config = dict(
    d_shared_expert=0,
    moe_layers=[2, 3, 4, 5, 6, 7],
    normalize_top_k=False,
)
Below are experts of layer 2 (counted from 0) of a mixture-of-experts language model. Rows are named router (the router's row for the expert) and show model dimensions 0-223. Each number is 128 + 32 x the weight over its row's rms, rounded and kept within 0 to 255. Numbers have three digits each.
After each expert's rows: a language model's description of what the expert responds to. This comes from a sample of Wikipedia text that the model never trained on.

# expert 20
router:143131182113136126133149130137144107124095112080118124097137136117057136121130075153155134123135066144171118161137096170151126134201101078131126147165183108149169126131107070140081146106134113157124128155176146150130082099115155088087126122162073188090074124114150117114120146130081114050085111090067170102096105100154111173123147161137153108203155112095147136111109200097119110166094099102129140151120084105144146070099155140099089168133115144117160134085086101135158143104072189142167150147162147147126148165127123078096095171135123079163114093139138138148098044127149109028116150049114138116096203105099127146173184129133210191095111131143139138172123133185160105132104
Row-ending pipes with line breaks in tables, plus coordinate symbols and units like ′, °N, sq, mi, and the word well.

# expert 53
router:111146218117131098118212100109137106149137140135150094121117108123067144112091141167106084105169085121191136139109104195124153105220119078102134180132152080137144139104109137121106121153116134181133153168171146081150048138110160136036147092202123160097020139135123106115100161085128107116115116109121146116149102102189073130159156153156114116177129116089103110088167199144134099106126094135110145136137122155198125113088131108103065139117127151119163105111062104131120150089099160108141115136137133149121144133111184119122080170108115112172105130154087182131110088127152107074078165110128140103110170091109106126151173129134229137097102153116166127108139112148180105099086
Line-opening table pipes, list dashes and heading equals signs, plus infobox labels like Preceded, Succeeded, Binomial, Synonyms.

# expert 50
router:121146147105094099075160136144194054093113100106114104155143127106097165100109110175140106085166109098165142109106082125116152083155093125097130135179146118081195141084069131144146147115144173144117104168145188124096110107043132121118154128130090198096083126084184135153066174103098115107096145129110129042169100134169083113157114142157136131156130166080107117113129209107104104147041093100097148192100127121168124127027140115081113120091145125106159111082106080121131140114057165106150117101167135156123175143106175095131114169145139048138107145133159118098141081149109157090111121064101186155121158154153109150144152133150152145135132169148126101130159128113175087105138
Single letters, accented characters and byte pieces inside non-English names and scripts, e.g. Juárez, Əhmədli, Chinese characters, Storch.

# expert 21
router:126120145115164122117161088088218082114117164108133112116126155092073140130118137142131141089154106090154111118112074130096156108173037060130133196156148107082142114123075090139097119172138147116127138152154147076079041131079142116126100126212103173036093130109192104114107158076140106117108194089142097102168104110154089150188154160122166124157107130042111124117161169093099145135055093137116112153106121145133097123062137117122098184131157163138157145067097115120172115129098149123142086106172122151106137179139167091109130160097099074118147098148118152126174115126108122096083156061121165164097131125145113101144149137137142148108104127127121087163101155170135059089105
Month names in dates after on or in (December, May, June), plus closing pieces of longer words like -ately, -ated, -ence.

# expert 14
router:137138142111157100163172153152122112148084164133150113125095117098058152097112118162104064117142081106169097133097084181117179113224109072130122160137123124124171124157099128089140122168155157160105137166134175092102059106108177117094151113140081166090101153143175116137067158092069116096104102137076119126111147121164091099126146143204175101166162129118100146110142166151134140139084084134114136146105118137212090048036185115123066130132123133097130132106091104130111109107080133116122098110139151158115138121105146029147073209137145099160075140211111174115098100103146103098088141104136174146092153127144135146145144168132154177115112179129120117092135150145146117119095
Opening parentheses, brackets, en dashes and hyphens, mostly before numbers in dates, ISBNs, years and citations, such as 1794-11-25 and (2020).

# expert 11
router:138119195112107125118149108145130050136098117136127104150129124080097170112133124182124103138185087098180126134092106171109147132255090073114105180139157123136172124140063123097149125133119145191163154177148196113135062072110185106114141157172136152105099130093119118090090117111113061122102133085105136058135151123138108104154157172188156104187120149106096161065118186121085143112114059129128120152101118118184134055112132136079113145119115161118124084128130092100156143106102138144119106148130149152130150104131120103151079175145147054142090097131139158119140041070119111102088141122103163143089132139151138119149184157116198135159112185130134128101137136147128094092103
Full stops ending sentences, plus periods in abbreviations (cf., Sup., Lt.), initials (G. E.) and decimal numbers (40.5, -1.4).

# expert 24
router:153139152054111088127153128169142070092120147143131121144160098115088136118107124178119097073169105117141128128106125132137129116161098123137115132179187090164156144115108109086132108186186162176139144154188131106111117092089228116033125107141084149121113132122170134144119159118117106062094115101103137073127118178174115131173147131136155164141141102107123180105126201141113081133092102123109145160118078129184133104076135124117063167113142159157116102091087075128130124118075157136124143112208128130129165177131155092123125187168167043170128099180116171144119109140089116089099157063089164140109145097107105160164190149138166192119108131184167103141125089153161091114076
Short opening pieces of surnames and foreign particles after a preceding name, such as Van den, und, del, Jr, Low-ell.

# expert 33
router:071138145136103142143149094115176061080112149133119084147146106079078128103092176146172066094155084116132143172101140156176180118194103147103100164157175130147170123119057134094120111164149112141149147173178195107084088094095130151115124106175079196099097112078127071119073163111099106131104150107129151078143077115177120138106137173131121099184136149086140154086132184093079116138103096123108138180092092158160135084097149149119088152157138120107140130087122116112162095148066152097090129126176096149082207144141156105154130179101150103132107116170086123100095084126080127123056145037111160125113162101136121139144119160139165169131097147127128084135093146138147073081105
Word-stem pieces followed by suffixes like -ic, -ian, -ical, such as organ, Roman, econom, Com-mon, aer-ob-ic, Catal-an.

# expert 0
router:136144178092158156131157113108183061116136146160106107095142117097050160096081155143112133068133051141138152164099127149087144094188073087154073195126164095086119145120091130114120077166131146150099150159142138062105094094110149155120167126177061198130106150093118064131059127140105098097115163123138120087147110120179100122126135162134110083146138158105163101092157157122106111154060068152117114188090130107132112102062166123123087148110088105125163121126124085126137128123063146143135097127170104157094175128185180078123105177124142135142122100171158178110153113113108166123052152057098150146096133157096109119138180115131168160142106113118136094157099119153188096078135
Word-internal pieces after a short onset, as in port, ust, ight, ail, ress; e.g. sc-iss-ors, restr-aint, tra-ject-ories, Pr-uss-ian.

# expert 8
router:139169138092154112109167118142180067113132155120108097157124089077017186121082125171114119065146101165156145143064111148140163131183092104074135174150118110083189165082056115113106130126172153144124139190178152105099067132060131131121145133181123198098083131101136113136083150127145118070111150122080149087178116109181102129153114154145132112154147165085150108092112175120092117128057059099091114185149152114157126106064127114124120167097142115116112117095152089119131160121069168125089111126190121134154166119120178102115102168071104085141101146155167118113128118128105125125078150066104157160111143173165078080145160152125124160133134144130160075146099139119131102127155
Middle or final pieces of proper names, especially places and countries, such as Se-ine, Rh-ine, Tun-is-ia, Bal-an-idae.

# expert 41
router:134134213129143131103143094130195086102147104112136119122122128080112125090118117162117075086167107131219121164118098191144135101162113113105111127167167108122169111141094132100128112125164142131111140166162180128109080119107183111090115095135073151061039120070146126102057144111093070092091114117106144089116104129131079093112149153208166102186123116118109129103155197139093146147118108131086135158121130132136130078106120099114000163115123156097161101119119102112148135103122142144115123121153134117110137128146171125122063255119135114148093104130119153102119110086147116092086115124100152152100166137149085111137146119105150133116139141111136133107143119141128097134126
Pipe separators inside wiki table rows, after numbers, dates, names or song titles, such as 25,246 | 61.11.

# expert 27
router:120124160116117100095154111134124110139120116133136111121129125108117179081116122137101068113171119107221118160084088159142153136255088113138113137140129099106129128131118110129104130156169146179139136175211173109099114072039153117137135104178113156074078138096129105134077148116082043101064153079110133074134134141129124101166140220231163122209134141110097157106144141130071151155074075110123144156095103120135127072097212114086101122134126152095156124076120088143164122119114119134120093133171143133128158148134187106144112156119139129185087124134121123114131107085117117035115153135110149134101151143132115126170141161102172157111125150124124114159132115164148111117105
Comma tokens of every kind, after clauses, list items, introductory words and day numbers in dates, e.g. Often, 30, 2025.

# expert 34
router:125153166093101126145154128148190091106119130139106100093120144087086145135092151130152128088175087118158104184097121180088143103221066078128099197148133135122116164134095128117121096146110135151110122155172142138081066114128178106105122140198106172079099099086111070127053151113121106094104164119124113111157156126163085112168130157127117135241132127087136128090134127102090129165081109097122101143092166112148119106104163136081118187140128176125115093100086033126129129104085160123146091109193130154119128157167138061120094178108143079181128136133157113146134133064123112103128089068094141159098161109105078092178146141141155138137091146081107085085145124152157073076120
Final word pieces forming plural or abstract nouns (-ities, -ions, -ers, -ics) and whole plurals like years, months, areas.

# expert 15
router:129133155124120147144149101119120056147127119120135108128148125136099187135098149140135139075196084141202116172131121195160151128215089045138125167153120137085147108155118107125150103165151111189114109154235148125145097121081179110085134112200085161058086112083169095122118116108081088120090115099115170093135145143154121109107158134141169094138134150114121127074157161105112143150090115092134131138127111127189153102095145136102042137126125121090121073074084048124192126116099143115171120147171141178104135153151127059115068161113113099182115147147136150138149104095115097086106127065110173123137216122125092138188125158123160151107146123150129143105123090130145086128101
Main and auxiliary verbs right after a subject, mostly was, is, were, had, has, be, been, would.

# expert 62
router:139152141098117110160175135123171127109107111130129132144113132117108143099055150145101122142153084109218098120133114149142176098255105118084106140142142147087154152139120149106126124148166176191126155160174152099118090088078142137099108113200083150045040165140148121092066171116117067103089119098096130116141127120129079112093162144197179089143112098112099130074128149125101135094100137096121115160108123140140135081120172107043082154126141170083152130116122090118146147127113129118097076136142131182113143117135204100143064186115145107138047118145107189122121107073152127076098137123124148154097190141100126133187134167103176132125108133131138137090164115135163112100108
Semicolons, colons, closing parentheses, slashes and dashes separating fields in lists and credits, such as ); Hindi, Apps / (Gls).

# expert 25
router:134111187115134136124135127126123119143115148131139125100128136104068149111118126182120141119164080140211132133144092156139185115154067065117124132148145082133172143119047100105114100151125152197112124147196216098103099126127154099069151122154118176060067112137120127150123125118077109063019128083093127096137140111153094108161166190188170108202146128088116161072151193137122144152111072121100135165106124131189146107115160096142092111137137165080165071092091100111125133077069187138140125133181133154117136114154141103136054164119115108183061155152130151110112110089148133098065107119107162117101126159129146139164155165105170133116091122141123121101137139138138129105099
Newlines after sentences, list items and section headings (== History ==), colons before lists, and opening quotation marks of song titles.